Experts of a small language model: 10 layers.
Below are experts of layer 5 (counted from 0) of a mixture-of-experts language model. Rows are named router (the router's row for the expert), gate (a neuron's input weights, with its number), up (a neuron's input weights, with its number) and show model dimensions 0-255. Each number is 128 + 24 x the weight over its row's rms, rounded and kept within 0 to 255. Numbers have three digits each.
After each expert's rows: "comes after" lists some tokens at least twice as common just before its tokens as in all text. This comes from a sample of Wikipedia text that the model never trained on. Tokens count by the router's weight.

# expert 112
router:150133138126108128165067120077127140146142157129148125135122134130097170181154119145142123121122133121159122144112124122130096129114134154117091178150125118154115123116124153121118108129098120206120079124094121099138119158146099144124128136142117114192129098103110108108148090149119122155094144103115141074134156073159136171092156117112108127111160134109117118114141103158119126147122075148195133148130141127132083110117174119119149127121098167100192134105138116136126108139138102114132130146149109130117144121113132129092154140110127155161114148099120109117136101133132114080154111156127151057101156100121117124128095122163099151120127123179136129099072144149132090118122119100113128132167111121151170103164136085141126140068133110150133137130151138099124083135157138
gate0:114125134109153122104171118113144090141140128137155090134122134149092160134096150094133120107141112102161140146134128136124116144136091172140133104165121158089119131136102155110066154116103104196131141163124130122091119138083099123165096139110116159129101115137145123141170147141126071149088153104138139127100087127120094137088114108136112116143147152145119133167120146143135110134104133128179114096167170117143164110118095117084123092137171110111107050108120132129131125138121112119155125126129143145151071121150092118115163117140128134137110125155123156088135112094146106095117137150136107118127153190119140132152094134117159138117167132096114109147092097092159144118157114087104107159111142102158147121151123092103161140127161095147144125149171084082147151119148137
up0:099115141141120188117140152098128143157148145149129120126056148128111119135106159125152128133133129126117150078092144110153126096097145103083137160121141103130141142179145113134174175123154096139105150143148092118097109137132131127131150148136113117123114126151160130178119119136099124117120095137114124115146137140083149084171154124155144170116078114192121164158153135117102130109132109141108163123136162117086149145122134160150152139124143152144169141151099117118114137092143101172091127129089137133087146124132156140106085109140109116155134113127128121148140155142102159133126107128112124132129096151134151117116149068170093128097118119148108153122147159137149091068077101153147123122135091143123141113128124148112137151166146145191131158154067182119143100118104124
comes after: "\n", "\n\n", " |", " |  |", ")", ") |"

# expert 89
router:109130109139187159136115120104182163118194115083147154095144136139069128193111161107129117150138139111125117135154096104129084112129136134137156112125125135159107093106117148112132067149135127157122072151151151110137151114167137076135157130119126087129129123108145158086132125115157093148083104155136124097136157116155135165102157097126111149110129129116079139136140149156145129148097077152141148116145103113154116111145148146148145133130096129111157127107182121096127124150136123128127138185140115092151197138112135137118110089135112128145133140168111133122177111140107155080134123089151112152112128131089126142145114137152122128116155134123175124127110108159122112113118124105114149123176095162146172120135100120096114151088128101118128109125145137104150137135180150
gate0:107109121162155131081137128148125089119144136141158103105091126104138176107083160132144146147125116171138155171140138145106138161126150170193112102124125152125104119123152092126125145110168104090157129152112136144114134155120098113095141142164118146132147116125114113176119121132133111126115117098087133130086122145192137140128137144166102160140186113143131116128145142148089110149126063181109108141161134134132119098089103137128127139141108144095093138127121157119116136095134147092087112109099162103156165143135142151141133149145098171152138102145090093156126149114134136094137143169099125096141132067141141115210114106085149125138158118147141150090132149088104137084126187113135135112155138133120139132129170146122116146129119137117124107119089144143135118136116153
up0:095088102147142104147108130132116135110156151151149158125103130121130132134076122113142168146109065134162198124117084168157161174143123115175150117107145131141095098088155093143139137136123156123104108139138143119140145083128105153139118117125127135163119127112095124140096121152142130145124089136115106135130150133124148152111132117129134162158132116115091149128136130138114113137103102195118127139111091095120167139090135132131134131134125160102071149122153118135145150118133145122134097150132192099174173152140101193152146104168153119130164142158102106153157101137098071098136142164108127135143142105140165113160131136122100145083116116115140142126105121106110123118081093124126170116160141181144152100093109148113144103109123106120126118118066108136154119116134174
comes after: "2", ", ", "| ", "- ", " (", "–"

# expert 114
router:131100143106141145114117089101160166126128162108148157148141127109131122172136141140113114120130143126185105166111098136108078150127101125133136152132128116144086105127122109096163140162147111157126073116118163133104121117136127137143148125114142111138109106072140123105121138104153116129078100150087133112131114139137157110093139110165129155114122168149119133135133141172150132148124086171143183163148152147157136135140135128154125093129121109123166155155113126090122118134118081121098139178114140088155177172119173082149093132159144158140129138142146100131155095145141134085096141151097100105108131128097138158135113099123114118165135139154150099113129134141122100116128106109116118143138084116120135119191075110114099100089138104058115132123085127093090161091149112
gate0:096159146128116111115142126144120116152152134153096103128124148122135107125095117146128133113109129133124114097116161171088115128091141118135106169110146094090100142157096122126126158146095174131147157148129144139111114135123169093153131150096132105132125161153149117129121137137105117151167154115144105167140127117115130129121151068103128129149136112131132085155122153131141132138145118126124161151158105096114142168122172094132139138167114151109116099142146108193118132119085135152117181122130152135149102155120097102092087121125172119132122101066068123143090176107112120123136090099117134177139154116147122118089130095122107103117135137123107073135135127073129117116096142166098138121110108121155147124130148133156115175117163095141128184110126128128123083065057150
up0:101096143147116133141134139114108079098097143123125113141127137138119107145169104125127131141130106140167162174155130121151126080152137147116134096128103112158136132118112123162122128164163159115113123142117120146115131134122134185117111139129156129149133121159139125134150149118109096148140131118172101076153119148123075112107097122133123116114131137138106124121085101100076145107138158185120155130137131128128098101155098165183112087113142088105138135112126117155146102143111150121149126148152143158107139100118101144120227126132109175137122145133113155105136150130131122131137202122140149142125158107144133117157183121124162135122104146148090143190158080123131094144144170111104163145121125133090133145124173049127095136181157135110140133138116119156098144141142138
comes after: "\n", "0", "3", "1", "6", "4"

# expert 121
router:143171148114160156137111125115116159109171163153139159162130164092131147118113163092136108124132140130140160145106136120149138127120151162161111137112130097150138115147124144177112116161093103198144094140132149098154141128128130099155130169131116107155111120115137138109128109107137107160096126110120072118171169113167130160111126106136103166087110080127124108174156167112104142093129095144172159127135147069140125101132134125154131108143105144102199115136148085143110113158123136140123125128115122086170136135096163092117095144131112140177125113137120135140127116135103141102104104130115151134118125111115120112108109097157102110159165142147105138114097102141132092100093138127066158084130127137104149147130093104101134108082117104134127172140134127123140087110187140
gate0:183112116113177142147137152110131134134098137147127144091114112120117111149152128122094167112083129144139157113128122157139093132125089093144108112108126118115116133130109137125180168177126141132134121142160121128154136099148165097114100115137109109116170108152088148092149085124146129150116090076119123135119083092140102142141124129095092140142126109140142114131146145177118126129174114092167114130107155149120156134153125128101132118140112100109113077126117141100130119141172129153108131148099110160134049128081104131131055144134095140131101171139135131128122150102135138139122129119123163125129132126160134155097107157202123130076147116132156101118131140105132146086086087143123097143154170094100142113092091111126140136149082088144141095142135141151108162115155144
up0:156116117085143127120148129095104144148081095121125162098150098126101114188144106119110174067112144125139121136108123151153124108073121074130044118138091146106178131145111098134113152157121153122094122144141176135130151109107142125111112130159101152103141133116114150120124150151155140112074117133098141113110126104142130174177127101057119163141140117102136143120114114135115098126121119124148146154111145150166081142130134128159067113138125131142106099110148128086138123122151093129119127122110115146107086151109126119102069143134128142114106123094093117132146099135125112148115107114133149090111147140147147156108081129158125169127153144148178116108102168087129117119113105077111073110128150102113131133118107126154152116130121098140145152137159172137133121142110111
comes after: "\n\n", ".", "==", "===", " ==", " ==="

# expert 96
router:109122155135158118152108136099103168120151170111130122131141107139098130132096140151116117099151144163165142116132091135129102118116124128149114168140114131168125108094133139124107147153143121183094034149112150099141097142156129123124133088148116144150144095096132127093116082111065118140114131134153140103161169127155140150093128122114133160139097095133111087104126122136162135100133147108119149180162164113212105106131113131153100139137125148101149096114120138091141106116123118129099107182158130080139172101111182146113117173153105125108123119150124137147162086115137120122125099154110116132122121095140117140162138106163097130126120115168130146103105150162134087146128108138154128136161092154123155106158128092123128143074136111106107091130126095132159123112155132
gate0:103139158130155107121120133120124125122130149149122157122127113113111110154139096136122143141108186129124095147159181113132117109118146080121138103142165135090110118100179130157103111115121127151127133124096112102148144093158116135106083167153125124133108126145109164089071107114109169127143176141090148168161161111146150136109155142122160142114100126173123158153137132150142121116104138126099105111142150131163096130131143142129127159128135098080168132151127117105105102148140174147115128102124108115140126125140181151118128141132081094150134109147133132181093114140124141164126099174040111134152095125132151126132148114112134127158119142142113116085148142139118143150105164132093103175150104111107092172117107162158125154093118168121093134090115153162176120133072136
up0:122090096096124176135150170178150117162110067121127089127119148141144124091136177148169169131170081113150146112114104126155118164125091151150111159149100132142111129142110162141162147142142118102159116155168134136105100098085147164177169118151120139103158110147138107167144160151131105141133114109138124103083110116096149164166089169122118115134119134072107123114120134106103125134089117132144128115082143134109176143108151112102125120123119136129116167136122148139133148096110081113108100133140135160110141140090084095129128136088135163109149117135135093104089155115126131133125134092185124093158128092127110137109158145162172139159139085139133117142101138136110153105140149138123120098111138143155152125122146097094117101156116130154168123133144106128091106158151110
comes after: "\n", "\n\n", "-", " and", "==", " |  | C"

# expert 94
router:140138151144147156157106124128126154127182162126138143149133113101156130154116168074162107137149152146141146154106131075141114139138144148163126117131139100144146135128117158138114117142103139138125090149111136133164122099179129084148122170112113095154134134083131129112123121111103147109110142121087096126162160109167130181106128136134124152118099089099098082158160165108141133098142101158167132161162126128171129108121119134136155118155131133080189113118142090134134108154097116153121163118144091113169163163091181087124124122148119138159127120129098136133129099109129128122114155126119134123096124090079094092109113111163099135162159161153133133093086167144126117098119159114126140108142105119102147134121093117097121098080152111111119174117124108124151104124164179
gate0:103135124179125142126077134161175132114161117111129093136133098128131151131109145117106165121145100148115125162135075112149111142125125134092143118167129176151132125111123115147117121125133144093112139128096108143141116149128087127105152123120150086121106148103118164150143143108107116115099140089107104144140119089125105147140142130098155090131124066113140153147128132089141109107122123153158094138182144122142124127174105069125154118118135169099086153118153142116103119097119100129136162101084106132156112132129147076137131109128115139133159119146150120152117134125092138144110125087115106129127136111075142091119066107075129089148165131158147141123167148120117152120114101125163058119093086133144100082138155158125103115179088081113154134128118124094107091144126159
up0:083147134141100105111178148113096143158123172128144109140137121112143093120145109103137131107135150175150139129170125181174081168149123102101126137130150119087129153114117159114121119154158136097132108148140097123143140107099096085071134130148155161096131113161149136089138131092137109112111114145166118119117104113109136119133112147137101132129111174144098117087137133162127136125124126132108103125093192140108145093108094162114117119118079107141102114173134098131125125125106163129114070097151191150116138126135149148157141138104105112131144139115148178092135135115171112112114140141146118135155088132147135131146120122163101133116145155144140149128127082133162129102136115134091117123149131165090200172138117095139114113136141052149155122134141138147093155093131109
comes after: ".", "\n\n", "s.", ").", " In ", "In "

# expert 115
router:117144151127135170128085084117144137129156135092145133105148146147094136162119164117125143073141172141135133149150128110136066156124121117119135111130122128128141106120131115161131122175119132185117085132141148119140151119182114080129140105149102092154134135115155144112082120129118159123113112134107123051117177133123173162104154104160135148094115151150094135132136129154125146110117079134132118121149138098156119123141149105111135134140096138109205091094164149121086127146160157164113148121143108067164173158106139133106152124145090127128131116143121120138158088112131157117146121110152149155091112143132124126157095113176101137137137137151159131129098109114123071135124168111117169087121088131141130154120112114068098120092135111154126145115158134128146117150128127
gate0:124148167115125147132110112138138142140119103127123132110129111145134136170125157135093159147104112155113125125154105112159127147124163153135128165139181139106124119141111147145144171169137111141101127135184120133138125109147105182084134153117137077139128113135188109121116178130127152137118140122086145114095150171139164076121166145144126139177109129184139127134122116122158118126070120137128099138129107108124122065139163112090107137181076092120138139134177131122088144126129129134142149103153142100131126147134128125132153103087138131166096119154111114131130106123161148130112082091112106116134131151090158123140097099135103132163143111130144120093101122156146104088078157126124077131103112113131080167161150134085127121086133106102114158099161144086166157112113136
up0:110121100114134097121142136109137088132139137123116103132100176094111145083115144129156128162113116138132111114122132096150127109132128144173161091110066096116129138147184095115109151106140098099087159148108079132126135123102146089116124060156116110080123123131105128131134112152106072090079139099140108132124114114147116154118188104153107147111127150088110110116130173161148125086166165129094096093114131135125149191106074171138113144143163140102161124150106135153140099128145123115149110126110105145116116095146153141140112138165110125112119168094140160109099160093117120107094161166158129149135132111131107111099146124097147164132113145120140128143137127108109147154149108149095142143120136130106165135077114107154125138136148136132146139154143106176126104068129122
comes after: "1", "2", ", ", "–", "| ", " "

# expert 92
router:172178136155161167140110134095157133140143131111138136093116160119163109187108154134128104122127112137151141120112111149189106123119136114121106141123124135140120133102122122128135102165130117132128044158127168116141114086120103115131138086132132126166135128123132129129118120137105121109100105131116110065161128125130169214104124116161159157100117131127101136139092125143135103126132087163146155187128146114164112101128187128110135141138142104128145142122144134090107103124152144158125110134124102098154142139152157106103118138124161115162160158103117140107136097160124134099144138144113118121126120095109099134116113137166095132124173136198137119112096135157112084151127094094104090075136120135131143127180088098078116135091123109155110100160109132095141125150113145
gate0:144141144152145122127138148094154105117169136139144159135113137109115147155145146126146087135135110144139154136100147125121108077112122146145146140158097159147089214131115164117147098093138125129143113120129089138091170129116103133154145122091166122132159148118122137100123126118160135121055107110135123159155101088091138162145074126111126123120104117119149149148141147120124173164111089148115113129111131148123129122104092153125139166120117137126106127134114148149135161133123122160120120166156121081098123143156171153101137110103120121167132137104130133074110122106133084117138132121151105159127122107126123158076133128096122065176137152161134147143094142185142099174090094085149093117159106096134156124135125114123090147102184131152107136157117116135167091132145151
up0:137144147121160133141128113133124153148142171116129090146154104130122108081108146118115129098186158119160121063141162129117137168170120108143129127113158121129128087108106141107106119177131133137115169177123104128158104167138131118110116165132114127126119105104167139103140111105115152112134164123139150134110178201119108093098174136126124130140128157131124096129133136127138118109111170111146137089131128126091119148110114104147128068118154134121153140084113095135129094113134107122109140090082144152126161117037096129126103154141151152121123158135136111164158132140135127160124108118115136135120093121107137144202109105137081146109167106112143101107136122063102118108142132137120160127123158140123131134156115124110126098134135088106172149091107148151073163134108144
comes after: ".", " | ", " ", "°", "′", ","

# expert 4
router:103154168151160158170105150086165166119180147110139184121127113084119165147125140119174108106141149134128134149128106127126090147112115128149123137148088100148119130138098135098116150145123148157140044179089150128160122116162125122165126116174127137159102105112121107072128128101092125145105126128151119114135148113156151171083123136126109133132104080126095095097133104154151105114127120169112152178126164129155084087118138122116138100108124139123169081129148129088126124127123107141117117155144111099148169097123095132118134144129129151120180121132117137138156108087116115105143113135102135091112159089125133143135126117164113122135115094158111166126130142179116097098124102098168148106165086136143154113131109103109155107094122148131131102150113158126106099131153116
gate0:117144116167155120119114146146126155111120130119172182112102122083117126117125081139121124122117136107126085135085089065139130137141095112140145090128149141156158088106142146112139133091128111120111078132129133120126113163122120140158101147125118137174119111105124092122124094083132152107097126123151124136150172149158112140123119152096120122127107134102127130114098127144113108141146089137151154175100153150146106103106157150140154124137149183178131124163107117126125094105118129159127102105137119133136158127119111121172093140107125091167117107112134182175112113148131128116083120098135143102107092140157150102125142144106163098136148137132182107106124115157167133129110141119118097130186083133121109107130108135120190141096175157140131118150165183134197095132129167
up0:154110120140138124119116137127090085140111134143118053175124147155157119161136147116160174101117150124154120181156128166126108136154135114128116159136107134106132145128135120143121086141098157092161108145124148105100115114142092141146151112141148093077113151088139130131107117119116133111160121141145106092107113078131121146121128147138084146146196119140111120158142160082130114115082115099146120092132099143142192133107127176132154134114120105143113141110154141146124142144113099102148124116127116116126063130098112100119156127120127145107170131142132120046162120114123113128139127162166150170111166110137102111140105119166102141150133141156116160155150115135138061144115127094115118123083125099127174130106131149144104132119119144073132133148103083152096154110153136
comes after: "\n", "-", "|", "C", "- C", ";"

# expert 35
router:111100143149162166164123149087120118126150161101142144129158101089085156129117175129144122125126108146118144166138128156115117139140143122165147153145098132133133102118122168115096130151156108193140068162089180122160116068142141093150186071123119134172115090122142105089134108107095116127092139150103111079116135134167163130114147091129137140118136137129120120118115120161154118146134146144135135156140153110180111120138123108144117098098118146117193052117130143119119071148134143102142158115168085094141152129103146105117142140149136131111112148150139147122164105106131151136151128149103110128133128104113131127131125134147121116100118138125123145141094130147130096108127115108117152076132084110187104125154112100070129137107122134130101146159101125122106150138160146
gate0:090139113143125162149116140141129145133094111120098135130137107149093094111122097120150135103128117163107098125127152174159103129111108163108153082146133163105129110147117136156175136118100099125117112113155130151163110129118104092176141106131167094159127094109122149072117162148156134120112105162108146122148125130113114139129128163130102105113131142111137142115145110156174135151127137099165142137121151104132127109135109116104082126167116097117139151132107160090134136138108085125122116117119110164172141088083181078194148133133099110082081131128099094122157115107158173132113093113141103132107113102157186183128106133132102132115127117133127134098086147157156173096114110124064131089129122102118125157146148134157093129128158110100142142131115164108125108163092117
up0:147152142141115130146124123137129093122134132176140159080135134090143146130148167110128133131125167107107100129149113129093158144103168116156107147129137092118113111107132104128084142160164135145175166139129096156106120099114163145116087111119131168167137067118094159147110136118169110130137127109182099160123137107123116132136115085136133168140112099120166117129092093118142112154171158147164117161123093117159138092129143141109125123130155137164127058128150140109146147142147145094081163144146139118121128157147179161093144098146092090145115144102127141152134156105108145136183122130105141127106186119128110126147119130171129131128145082118134145116170147151119151142145095155140104155132128158140168088101094138150125120173105148132110094106128132157158165124088119
comes after: "1", "2", "| ", "\n", "–", "|"

# expert 84
router:131127131129166094116089121129125112088190139131172108122157119150106140156155152133105135129138141139173125175116133137119108139112141135135088140145135109149131094139121131145139117158118143178145071183083145097130123120148121107157141144145136102200135123094164109101137111122119162120071110109121145090134148135148146154097173079078104185071113129108100141123132148157147145150127100172175148145133125121143103131117148077155148120116127111141219093121157129138113088116148094110109134162150092108133142116127111130093126127132154138138133111139119142139146142147071101102114126116134151057115140096150120141113144129149123103118125131116122132101106106108136120123123155087095123140132084150139157137127136079120141119134173135111144142127144130130133132105154143
gate0:142136125107119120134122117124135123162118113131131156113109099079140107180143089094142128140099109074113169065144120124153084112125169160100123162104101134132107167130146152133147136126079135122119124103140122136108117171129148133131110157157091137135125131146145142110171130094123092096118121132119153178139094147140112147161136166151083105093137116152129158090116114113129159141092125158126144143108138158128122146110167114069142138128120130128131142135101150121137136105143112130113119098085172150131130080133141093133172175120128131156124134144109157167117161083106182090141112134098133120112095093122164146183116121128152177124125133083147091157119150110126140174093153138149128113122133121114183117144170143115098155114188152170171146125109129129108122132112144
up0:121100117100147097144129111125148130131163155113129131129145081157121157097128139126153105109109089120132131151136093128147137141121110102096123122149098083210146117126140116108119105166157101111100140137101098115093132123107125154133109099135106159146157136130101100164155063164122118111157133110098075115121088112136100135212162119147164121119134155094113143090151094117136100129138145145127132097161126097149123136132120140115109101146144131115101130110142140145088125111109126125081120125128101104097097163109092100130117121121117141155141117104134115113098106151154157129131161114190159168131167165118110135111152066153091105131077180137115130121102103127131171158139122171117129148106147165162105124098187140135105141119127111141128170146129162135138126110129115
comes after: "\n\n", "\n", "N", "O", "G", " W"

# expert 58
router:138134151145132164147110117095148140119147136104129143117158143123092138136126178122123117098110131151121147142155132102155070160118123141138137097145093102111146118131101136136122099166133116203130070138118164121138149119157108078134153102150121123157146137105161131093091126114097143142110126114083095064124167151143150166114153134157135161089120119144114128157132124144130129141123097119150123126135171115193130116139149142127138111130083132097181072104139136132081122127117135175095135127146126083171158147111148110100149116118100121147131141139104113141130109091113187112141099102139140145109128124106130143157097137174106151149136169151153148113081112174151096095085168146114136095131119111146146116146106111078088128099150131157125150132166134122135110148114106
gate0:159110150094144127095127144159155148111190104115139144071155144136087070125121102152116138112120111127095115075153153104095104106144086134154131118126148137115088119157135135143104131113144116132150142124091126120138149135098122143173139158123106130128179153149172115091129149134125133127116104066108146114132121109167110118127156125124122144136121118129165122123136147135155122157140097130120127119157113135152142088112159127116161161120089101119158105108158170092147123143129130099136112124142133152112124115137111156131074112144155095182139111159132138159088138108119126113105091138134131152120119154139139124115114147104119073196103165089148149133104129114147086149144087131155079124157142130144116099105107205139106126083142160152135125158133163131151132187099148
up0:143125136087140138085094158108121077061127127141148145109136173106085100163132142117177158072130128124144171109145149166098115119149104092124133135126128117149120122118118108139114164104126099132164074159150149118123156145128117144156099185118110130105149123138178082173091174119090114137118143133101094118141093133134111139091127109128152184130121138107077140159154133110102128111170116133101108177120157161119135099129144138131146129153100095117146073133152145065103106124121121134142128115139089077136156126125118152144109115155140140154133151103140151141106131091095125097107091109119134166158119162148099124118097126122141114122125164118171146116133153142141110117105119127161102126151114127138115067140144168133126168117122106127113130142147127139151157162120112
comes after: "1", "2", "–", ", ", " in ", "| "

# expert 103
router:121118149148122125153139151158149127120122170097195139126160127113105130159122139141099119115124174157142126137095151145172110116140134189116095142152086163161124095134096167129093105152129140138167096142119160106148130107137087116129137131155147115134102109119148110084140107113142111127047148184141123063132156130182129118099113105128130162095145120144120129130143122142144156130116109147128151137138125154176124136140116146161122123100132125129142141097136148089138076155109128123153141104165146121154140102128131056139142148101113137125175151175123114164120109141094125094119144118122115127109162102088124088154148146142121110115123153133113167098080148175125101128110110089095121103143092142113155096162137092110124100110128159124157148133119147103139099150169132
gate0:126129178108171135140120158132127160107170115153154154136183143139101123134126100148162112101152182165163097153121126159101099127165143116108077190127109164109139137149120124106115110128097126141134127136088143136128106124161116091159138175174103149145159117140097099117123140105122126124140113133136121103164115139133122139106115104085108110136171126130124145151190117138171131135116134119106111134082102152161137069092102138122163113129170157107169125116113112116121127100131057141113133136112112163136130121131120150112110124112166163128127113077107108150120123111124110114139088193133130072086130100127141093110092101124123134127087113095111117145127139118147110130136146141167126139153109138132121067109124114164090142155115179125109148133127101150143093117116152
up0:104111133094114171138154133132173132106128118140151142111116138120122133129133168129112125128107067134151141146148153089180155154136148145118144113108111156168072118111140115082185157119124145180121136092114150093126155145140142094168135111140180113170094107142099143146104108128120154139136110144127122113114123131105130097129139158175109140125107145175147084133118154085097126128119142130125171123149094120141080169141121170165100134099088160173119123146134098132153092175139121137091092124122125137145137113089120115110132153160112165138133138107142122139109134157117148118090153145131102102124187159099097142159111139188161109078145155107128122116125170114154133141128156133116139134128118102158130128115120107079153141107157159144147091150088117128159131120087114
comes after: " | ", " |", "; ", "0", "–", "."

# expert 97
router:105156168137138109136083151104134147111128163096173166101166136134075132170133162129130114127115136154129138147101094137083101148097157138161135129127104133149124126081087120150113097145104120145137091162101177079112084135146123093115139149143126083151139141081122142081143163117142130124101161095113122081138165110176122169126132117120129134092140148067110106150132126163159115132131082160169146160162137139146137114100126152135152142125083152119154113121151079098115114129110105134156118140150125112123130111121136123137121124120127113146173093121148118183108088112102158104084110111109141111100131104089140118099132139173099135154136146141126151105098143147121118134122146096122150136129080128157171130152136092131095125085141124117121135094140158113143105139179110
gate0:131139106111114154159094141119111120144074106144130102112140146124119104160096155142100128144103170097155096151045127117163107142118171092152109076153125107125102128110180131145152122132149167149120096091129158152091124092110179137138107121177141143119106124117126141135108135139097127134113103131146126119102147160199097155145137091117118068131111070117151130166158140089161127103116157150090129150139155148147111103098089144140103142145095152119102168137141128129103151125106153130152117143108157113098087124183112140107162135111144124101127111136102098111156138121102162157135123138108140117136117126111146115117130123123110140127168104143148115130163166109107140123161160127130125148061143167135117110133099140112116162113141136128119119095108132197139132140115097
up0:148136134102120097127158086134160118138181189104130175113117129143140147098136112110171094112113137167154187111185103124135129132150125146111148149093090156122157116160081149098137103102135153126139155140086093104186133144144092136074099133094127101109129145118127144143160092085113127137164151126121141112163121114069127120115102154147142153117169179103124115129131123161118133121150118130147135140116145139084157128170158161131154156164129144167140116110125144129147102121115131113092141112138085117146172098078147135162098169110139105141132141162135157118106157109129089077124145138156115132131079132148103144092162144150150127138142129123124116136107105158148154132101135117150117117163093125104124141114125115166128116170093135123154146130151107111150133104132169
comes after: "\n\n", ".", "==", "===", " ==", "==See also=="

# expert 91
router:125132156135135169159114129157135117147132138104184130124130126109126140142093155125111145122102116143152123114122117122164146160115164129138089144117134126164132101103099146147104109186155101174144059162106178133141115145151140085137155130143171111156119118104145113142147123116095127135073117139105108126129164125120122186083157101135137148137121151105121129156130119151147151114124087112118132186153151111127103145153138141159145120108115135123151119119144172079102077135140143133111164090154137146149169115136125068116124100118130140177126178146100123159111085113096147129116146165114112111138111081115106125137138136171103177112139145143115175117131132152114051148129141112130165115119104135136137125174119113097117144081134121135135142105122138055135140143143136
gate0:137124088117128169127157119153135131160152144170130122122141116138080121154129118189085121165125129129094149125102152149102141135119105133115139126114112094143130127082088129144134089127096090127128133140110106141123095089163134137093114127175142125107109114125097112094150142122116125095117129113092118130177108133142171099184185106144060117114093132137084079118144065137133122145085080153098139145153134149126107133112186136150148116114122132131159128145153126122130143121156103130117131129134124108090133139109179105077168128097112137144069132128103130121139142151128137122121161114081149077078110120118146133162162092127133125141140125135122148131113131158103158124148122167124126063115104128118149134131151176137120138135120149071102087121138117098098120119125142
up0:121152103127117138173120131136119082123153140138085126128188153120136148091132092149141174091143111105132098139133135146107141101138110140112199148130145119124114075164099119118105142135121097140133136112156123160087162105142125128138111111158147130102147143100129125089154112164157087127167172140147083124116138154084094102124125130107166155144109118162146169079130140159145112106140163128097149116114145122103149146162115129097120148129103117133107098128118129083149092107114127133140096096124128132129139160095148103099182083106164119104144115119120150132125131105100101127189132132093160102158115122147113097138127157140140119126150098122110136147135090057143132108129182116151147141106129117091153104150089156131157174115128119086130162082117141129153134112119160
comes after: " | ", ".", "–", "; ", " ", "| "

# expert 109
router:152133159119140140137142132128156145116125143116181104119165120135138129150102191136084125116101090164134118103122152132135139121114139147168101122101104109175138140124077121132103086163149110160128057131095155114129135118146168109114130138131158136186121122106123169130140126132104173119068137125110132105142173129129152144110156102140129132101107143121080099157119133130129119141102098129120145174157127114150099130150138134122145115126074126138141147138142141087089091143137140154095144114143144117164146098126104093108121119130136154154111167138104110116122102135102135095127157118111133082152124098092111157137114146188079153096142163137140123115135148151111034150119134117124172091134107165125145123151117131116097105100102118138093141101127128078136165142148156
gate0:113121155152143133155149174116183111135109104136179147146115125081141125091146128125134153127099151160166104124133127134140133099143146106117157139101139117120115154141118115128171128125151149128123094132072120132133094103178170122134133195087163142097154158127127104137113111119104122088099059090138127128134160114108173183111126136139113116155141101149072117105122098109152089113136160109112122182130126148156113097144143131123128121152132147159159115172127134115110123121111119132114172165179123178119108117129115157148124129122135194142118149107135123185140141156129161078131132103119099124164117123125095168113123110171133131143115110145083129081100144139138094174134142141133134121129136116131158120184102100147130125136124174106113106106123158105142128108122136
up0:140154131134119138159130123155120097116152120142107163164075124105122139129096129153126148103156147131096093100143111130121089156171116110101099115104129106131091130134135171107131148118145140155124143134153105093153132112148163148135185111140139138142115122129126113092084093156141147114114123082127148117156122106081091175141134151168143149084138093131120153124100143144101096111133087134123157120113088130120103146145152158112166107122123125134113145138135157098141150123083168135125135120128115143121143105138139170074109105164132100165185101129112146124126132116147123131130130185169124133070144148139166091118082100114109168139162132121135119104115080141117101115175127130120125182142115141168152126190129133095142136104154115166143186123133118142102085138171145
comes after: " | ", " ", "| ", "; ", " (", ") | "

# expert 86
router:121141134152131174177117140151178130134139176079175159130135131095101153124118151123136102085117153152131135139108125127139115129137134114117139139109134148149154094141081143123088134178119121191164060168123172131139094123159099099108156083136139154115107125129153098130129127090112111124091125144118074055116168132139155157107128098125143155138151134133114128125126127181133113103137132120156130153105147131181100149154115114118142122153101136129183080132134174104103085126118132131138150103154094089176159124134135122085162095106122118156153135161132127127161108105099151121165133148121136133140114120120115115136137151151118165100121147137135153124120131169128088132106163117113154103117110090112116155149117092079112108103128111166145154127117126103129096140128116
gate0:145142148135132203156100121111132097115115133139067135154151153100138112096148115112124121153141120115147144107100131148184135148105125199100106145108171117149130140142097143111120110090113159131124096124101146137110122116095141135119051113114127149107122182123092142137103105106146130123114128156151109151121118117131133198134136121134145122141101130163103111163107131142155106108113109128134150115127148109135127128187115123139113144111150108109108149098156127094121144106154168122141108141086139116139125106087153138117129108141111123099129108090156124111142122136119133130093165185095135148199157139103111143166160100127110172121150123153118094156102145123174102125123084142103150112137119177118174134138111092122119134100129140202139124146106127159082135156106111
up0:139137122134132096130145155163117068098138145129076133163089155107125111074148104123083140166155123109138145135109130087128079158117171167099107161118122126122122116140105143124143107136107133175142162144138135084139139078125127096117078138145153135099154152137112166131125122162121113124186114157152142142089128129105111153123134113091101151109143131153127110147116149130133127153191148135140157102108136129132126159143108121154161126107097111112132131192152134112126083127118114123123122137100102156158106078105151136093112144114132108131168102114138146107163115113138158130129160178155151087147136138116161135170130125151083137108141122098152069104150189088141150131135084137126137131159138146110108154137110093084106106134127154158130106147142100159094143147116128
comes after: "1", "2", "–", " | ", ",", "."